Weights of a small mixture-of-experts language model, trained from scratch on English Wikipedia: 64 SwiGLU neurons an expert, 579M tokens.
Below are experts of layer 10 (counted from 0) of a mixture-of-experts language model. Rows are named router (the router's row for the expert), gate (a neuron's input weights, with its number), up (a neuron's input weights, with its number) and show model dimensions 128-255. Each number is 500 + 40 x the weight over its row's rms, rounded and kept within 0 to 999. Numbers have three digits each.
Before each expert's rows: a language model's description of what the expert responds to; "mostly gets" lists some tokens that are sent to it at least half of the time. This comes from a sample of Wikipedia text that the model never trained on.

# expert 1
It responds to: Given-name starts, sentence ends. First tokens of personal names, often mid-word pieces like Jo, Ste, Am in sports tables and lists, plus sentence-final periods before a new sentence.
mostly gets: " Jim", " Ron", " Robert", " Adam", " Chris", " José"
router:541506502507581479487550508460486466515529519467514427428489482507522528580510508554473491503492505481550423504486424474487465523504524521491479493489508527432494496437431496548529431460425496503510514567507517458497568494521483487503473504481564459483544472502471398504570474472508441502523528513382506521516508521577513497481485510481469499585531534511496517499516513460524474519511
gate0:551511483530488526558488492531465460544516483456481546515455497521515525525455555518553438449470467550449502534507456463511539515495509451501447541429569512518570493450450445496428476452501483492532486486526437440523549497448491490558526484542510451496503526461497458492519417477468459409545500452566505446411543496530542555502559603578513574526471513500499522514504502522494499510514
up0:503496482462466501425486557476464489556487521429593501527534544566496520535521551517451429518501514538498525617488464459524501419473505458487503498449508500490524495499448502533484434457493529521522565639447505451511598532466530470510533496515480515480555502486465495508523522436566492529572505529373521465490434403529513537496492447592450489585437474517461488482517503471562525530525
gate1:491481569448423507528475528485527414540507489456451525584459470587469578510563503485480507496496608454536498526401448455450505489497521465549499480516460523478589456471560460479522524449512496546463499502507467588518475523475505563570512531541505537453577503523530465535435516511513522512515539484514516463496495471545423439548472533492499569529481470473502519503440545510490499583490
up1:493511441510501457530448478558480532561547450537566505573483533513595528536532511495469558523600481565579520491572473460464524487513515505421467560473453463536507514501500479508548495477517435543509473473524476538459502480503479527455405474501539511477453430505527487462539458492473516437390483530475503425498486472535447496492430483518478574436510531441540465433445451515583498520452
gate2:481535480449467498476524593493505475582447524501537520511528429509556518545549504567463406467479530442516551556557492485533517455526574478418518510566450470451538482398499430515501480491521459436520486548437441453464497562557459519532492528568534475475474504477404488520492496481477529540509534483455530510482510485516542535461477533462476474489457502500547590526485569362448575485475
up2:519502454540531444521439536528582524532508501514494534453538558469481512510519552504472529469461490472446477502503476544515406475450507541507498564433498510461540503500467490526457510507516445473498501466516544446496512427507564490501456463519508560464486449562486546559419523445537463510461459497522499552503501499499519465505536501454545601575469543515497451511549552525476525477469
gate3:536541487504525480493485424408431547446493576513433524483518466508567509537530529498504473589418501493466515494582503467474494500489454550521521545531508497432466467526521526522411413447484555466507508519394576519524520485522478532547493565420546555480526548412456492482519460526506364450503492561481527510580483503531450502542500512493479471486520455502471506459510453488535533458438
up3:500495531475564441496504499478497534540524526528455545537449498474504493498525634560540528416479470488477527471480509488457516496435479555470602477531597469572473437531504619506445516523440486508522521557529540494464466578509502481527502544541480515478467543567489490515566427456485470439482455576549485454510516564523507511504478483503500513462450528437530469451442488585506485458550
gate4:501501483494511553510531454469512575581471484484506487525522508473493471517496436514571487486469535549496456547582520409492407545529460506432482435489435538476493507478487466512442456552519483514479435459488516513477466531393498510562493449484525497573521471441505463471534517525524452480507560501490558555465508470568527471455504499504568422543454483541536527481478466503520485510499
up4:451507467530509498582499461472526478501466459511538574433496487487427483425570585497499525577488507451436510461488527496512486563534527444488458564456519502515495530439539490493525444582587458506494426465453490497520518463471561493509523511481474524549505522462471448506504559468459537494524475431537559427477450433498561493482442469475545464545422441425479429557523431559581564427539
gate5:475450482530453470470512465501505406531564470447528461427505490508489494522478481525544487511493433514570443535487477508503468598529513530466454514500495511559542542431456484453519520429439547459463461473510530455516499561529432534505521508442550502472506468403478538510555513519470495509513507472455481534536521543549513485466621476543520575530523469457519583507507529480424459513495
up5:494484472472555454557471502503521504537468421435540487437501474508447544488609589506449470520456511471462514512473484524487455527498517536561530547474473556460455472558525444527439597522578496520523542538511531511469504511442458500504484542526480443469457479478515457582453518449561536540487616606494529425502505546510485428517520476489453549505472504453512498514528541552514504450506
gate6:563477496544490508507511532545488408560558563398528493517486518478490575448551468483530552504539564501451507573556519525499474475473446461520467438459475497507550463466549463450536522535463532478542505569448516479464446449565441557544483511453500465436529509468489483364520445534462461505498453491461492495517535438490487490527458569436522543514579377501445528508521573491493496406536
up6:551496486529506442499451503512532473464472541479468516543532477406436497572495490517563530525458533487520524556543507490417459477545468487515513620499504476501503461555487518471408493458523492489552508482508506538540535489578478507543459502510509476477512518463488475531484495461534500537540532514542502471540384498531531504474461498486509452523414450507531574498544467411589507526394
gate7:484574502514486498448501508489519497455443475491541509552544403532499482515489494548506432457449540431466569538495522500510481482511519575441440508481551553513552481532454504503475477504506441595552613481490502463487415472443478489570511477477532485459538509431571464479463463486578499419504528489489544492487543509490426488512453453537468569501481453518485418476536499491545539496434
up7:496517495522561558478480553504536526570468477512431485516558578444505478542489506504539522563458519492565456359504550608468442527554488518553474523531419465466515526450608535511579524494505511517468559496480558429419529480440509475523447392461500506520522443476476506451539499533427420516501429523503492497507475479479509480525522555527477457508531428527484452497501487501419526558468
gate8:469527497519510486436553514462460526616497532514490506544493490492527536485562436568476486480475493546489567490491566550508540490515511533496581493490534532519472513431471496500449486426519511570518544529503522507447508452604476424516507472490497461459513523537464574479550482541485458578514545493512602547403491546512483459451502555503566468539548492488559569463476447531354523493523
up8:530506531506563503474496517479534480476535530483501525560430536474505511527463450436501471451537469472506446556537627447533440439486572431525500446542526490483506480515566544503531550498537490499505495495426515458494540522469504527620508532472439459459465512541522465443463473491594475480416513502475477502520476495480552484547544501526450485535463501513462451470430483489498506550442
gate9:481483499569570495491455514487495461549511547542502476459521478559525538494555568450522426485491501470453472452482414511528471513496519565420477427608489528504520492446500468518477470491464459468551536549495409520531504508488466480525512520447513526450487530535489476463481423483586489540536490565514494478521552556537409475496517513516468459507498439552501456466481509417434389528488
up9:468427522491486419495502507482471462541463514508537499446483442532408544475560428511484544558419400544502555496501544461540486482518541507468480545408476428488478522455485510449495485565438457491460485530375495493515514508504476518495503458507498549526485511441484542503518471562506483461485577541455527450418520445467489502468496429408479538467558511511473515556473442521519503497546
gate10:501523579496481548486534575452598465461529544493482553444538446531537490507532505447570482525453492515575558479485507465461571480487472485501484579588456454560497420538512507521528511515460539550571496502496482475499537574497479486486478453466471510482526469515482578553525502441483468503535519477577460560547474493507535544454491501480559490493509452482509511507500541542492564515517
up10:491474494530466477501557529560518472534531491512505562460469486551523519508508591434506468503553520568550428514420547511506505501545482461470521508512482541442537448453436470531572532553533493521527471462515495456518456479472467511500562509533476491499477508539453525473516436478532420501481569490534390575452506544488449479450526491532503452446514504471499564516438537528490484502523
gate11:482473452480487472499512541407464524447440527507405516508479533460492495498506452519415444494507550488546489520527479506494530516500493516418482463560470532495477482602496521403486520565523520502506495471571515495490467488393412544509579435531621540418513444542477439503502526508486449498567464532479552446409426573547533530462490498526492527565518505463451479488476560508432502584465
up11:500567486461513453425565522473483606544483535493478503506567529455541587500481543437415489451553498415445492561478538475505470484472486502485469459458564590504489488503438558460504539504517443543460493437466513473517531463436556455480479433528502440569495586493459510547459504481534468500464557500502504508536413475498634593526516550462575422516506398459467493514492511533496489498542
gate12:521475495474518535424528524506489448385513528518413449484518519491522482504451552481516439479560484473515496549494466481516426470507522486489528518519554562493550494406484426437467466497475464464557473513580480507469544505541484528525446431462494463518589536548539484533486502484497430539500417487494482460462495516520521495528518466475445516524545527511503506521517468562512468535512
up12:475511464532551511443509544506484458587498457411560499543437526524499498507417466444521475546494520494447545509449464493456517539474478536479511478467434491457495452474572462548475547451538463539616494486469542502506482480428509548500585454496537441447517531537427514459510420455525468518517501482497493467481523536492514550525581509570442518548425474509507533516475546506529511499478
gate13:465444534470506532548461492495525460513526510506521503526458454504521495522523509449417423402505474485493544498466483454468484487469517517514514449490514488483458497430496544573464494402539541533532491500437524532546507562510550539548510491546531518442518494524576529487545541568508458463541500511418438530507514499526464540436452506545520525470498421507567462498446496497440461521469
up13:564551554509505480526516577503573563507486470545588539484515469442432563508519505439521549491460533512587512493526522526569515531527514521528549536502504512475507493455579490436569463523479572559446517425509464466494453488481497503543506524456423528496529558494527480539499570487449500593532553550504461409539451613433505452491573503559495447442519506492440457575525528504481474497484
gate14:491466543526502522558472539480455555525514517477525434438457404553473548583439465476464497491495492533552512491570432495482560492475542512516477478542516462520533531484541494480471564480423493479532537457471519474448493485415519437536548473474467497450553570477500507530508418528476570481482474510570493470540506509519455491490487532499502506510528549534523427430575485453509477489437
up14:497583567507542541511478522395467523497434541491457523517465525458524542528496454482509451487434428547525431499524499430471477515498469456528520501517457511559605468535529541505499498497532469520533533460489456505491515466498472453549536547584511484512484559490538458395527483457579470510484503463506530490458479407531541566509485489491499533471530533477471457464483499489469475465513
gate15:416432433520495548565537566449473541517605614531490539569531478467432425455522448463464487484517612523514549536496457602541450534503531488537515556444540599483464496539473480510482494481481458484529469563477445483439558576520564550555519559496486479533551410514457503465533511532494468526532470419473475560465496496467501431460467534503431506458451500500498511534533421440501492435528
up15:548532525442460493489466523510506490552406495497484547530489567468463497560548528494545541467504497581544488504501540538457543432523433462505443475496432437471505530525528463487564402493471502500408548521451560531526476508588467462434559492484472491502537582445479470505444513541557453466581479454486430425514517546465487479518570429500547486497490501447531508416502513417571477533513
gate16:578510530439464488412488421519496441573511559525538429497472475552508506568470467500579494512512508560555491516542537469516502507547481496456440524467511612522452437535520456451418460553498492477498462509486519497498499520453467484459530491509506443453485579492526476503543443500490504466542540493513524496499552477568557486526481555525509507447458461587469441526495410424568523488528
up16:463455525487462478473544502536515476554491429520476495483465478574489503505581501486565518431513479506528540432501532552553508514493517556500524514365458488479481470507598497561580412491514473427505486507452525503449456479507511436493442441578496518502535485556527463526511461581500528492468510427483501445503532519505519457396478519534500481487492474510491482485511459563494568487502
gate17:452418466518501528515494485515509423507439484469509467474475490531472554554498506498546475410522503500520448490514450475522565509587545428487526465496532401499449466540534458516532485544557463463475479570496461461453486525463507565485553532452493497471493503513532560529456547511479444533500456502521525453469495547516520556460531549566510473515542527585499521430465473491494588494472
up17:490477454522484453601476532466497526488505483560515460499462515514496467486467441553450539488453450514468422447450480467452498437574440469470459464474508502521488492453509542512504527492562479499435439519570491491471539570519480494466594505450580502516492525476466563530505523506456427505499516552483578440470467521546519484442559510513501505546480503496546522503589539459521471499472
gate18:449561464575496508486526448473434554480441562604502466526517457521503548542516516508483548458492481456483444501552520416502536379516437530584484539551552464516504504507602503451557462433512415543516440482548504518511459528511550526503490530443518427560530520547484484496491506486482456526471451492476495532493458477524456534465487482517504435514523468520443541460535529502557432505521
up18:426461483484536521503474454578502408496459463505473582529503466436527476451473488443511521462521511579513473496543543532491496515525459530464557542571468524513537496476536541498512548517486538450584475518469546409489494494557395530556464470462509476454577580475586525485581484493532485531487490460462477492485493466387503501474492501528467492518497449485502514537466478482496559498550
gate19:497465479480384497507539504513489535623448571531472495533520586483491468537516521527553500460516579511475466528469471528610477504499484586507492486541541536536471461534429527516517463440468498504493479619511513446503511504534488499519537436505470422450512540516526445560521523452497478508464483495515500564479437542568497454427463508547468469457460457559561486475556569502484551571475
up19:524423418517503527489533550477501494479497530498492460488369586543483498477495523436500485615492519504493476516460510495530498531547535451545494506578507557526517476547488511499546544471489507421485541575483472463494481509464537570498443582508528517539536498560578525534482402504516547475452498464531556473436450501480454500479454526499503526540444525565478605480510537507529469485518
gate20:487536441418476636522427557534589503455473447525466483554487504445466456565503499506515480515486495560531513522513517488553541515484498525530492470522516542524475484384510547473540526540495548484561436553481418494508567483531500449506447488484506519472502466497462437519481410508487469552447532569455550574535462529539495464504488482492452527473457473497506512463464498492593458489473
up20:531414443547512517470501543527496460594492477458576487493508505552513543524594583521495436479512367504512559567474550518522484519510462456547436528552549496481545560494488442549472498495508513479448576456502534450496518482460463551472461473427491526553489538525511461489450479487491461468477454445480496414488460482500453477549492491569534489510453497448523475475496513542458464507527
gate21:523550520513540504514548487550560471539518461517504495492436490499528527489551551493500470536473490494456547500562439416437519540486539482483563489488488497493444455519563478480510519486505466489494496489581485522522557431518484479511454527491502490490476463544558473502527506504527519491505574511468569449507492426517463472497532496493400537483473453457448507491491554467522491506520
up21:451599477527543467409593632510484485561548558511479525484536473494518518529497579478416504484507445476547501491564547516583499498475492453555473532492500479464532523516427496485494476513490496467535428472495482470531500489468542476472507566494478558453484498475493534476525522534493478545484509494448447475502481506534513498472507539567513470556494508535481500508500494468547552455475
gate22:590481517552572471551489504461431462433575576480455532489520416519583489535511543552523473517506463502471511586509504442501580499456515514474498494443424530567507559495520487566595519512462508467533445535571544498513462531494562499523467508524487533426470428518419513494465490529602497499601477540469508462476467506464547497477461564469509483550423507563505498503461517473522485513514
up22:467499439504514502520513558441501495523600528500501470529472549487481478475518504476530516499457556456520559500483442551465517479452429521560496482444493417529479442522506456508570433479561498498417487515476559501455519538517580541466516540555477556540528560581457463483422516449459541477527494489542496426466473420534527527527493495503537499522489437497509516499454503517442487495493
gate23:548531468497556543553500509494497533553518473490513547537505434489495480536511475584489545595511571458438458533475448550529481496537509501489478463482481525501436452462529489496534483448518537446496449529499518513445501509506475522441457487467511522423477461475518478469437538406451475426497547519471653519493488480553486537535529549485523435535454533518550552491513524503447444524438
up23:471513525553448548540529422498488508481520451500508548446531501503512499543496498460501499549454482440499526562483457531559437562505572459547542508465533485558446577505464458509435435513565481437427515566551509514537440468482431561593431533496534462489493573523537511418520477464489456465539466510517527504426443497481592475496594530515489500536538604560466507507528559463487460481486
gate24:506502505523483587539464487420494467569470502499516493491465504436509530538513524532460481507504455553484543532475447481499468525470500517435475482497469489444476411454454449460457491500439584470430439586513508496542477500516519536508495470559487506522525518424516460462467521449545545476475510467476445516453429579562570532487521564478515438523368484581479435521524457518556526538495
up24:464445534521497472488501464494449484505510553489459478493514486517546557543465545414497454554542473520578481513472473529498492474504470486491493443572478529489473491424469411555515524485453467484488490545442571492460541488466470562483546526500513515533491441520463477511466554487513506489496511437475482537508448475543479486480544406537493492542513508511471527376457576629523499522592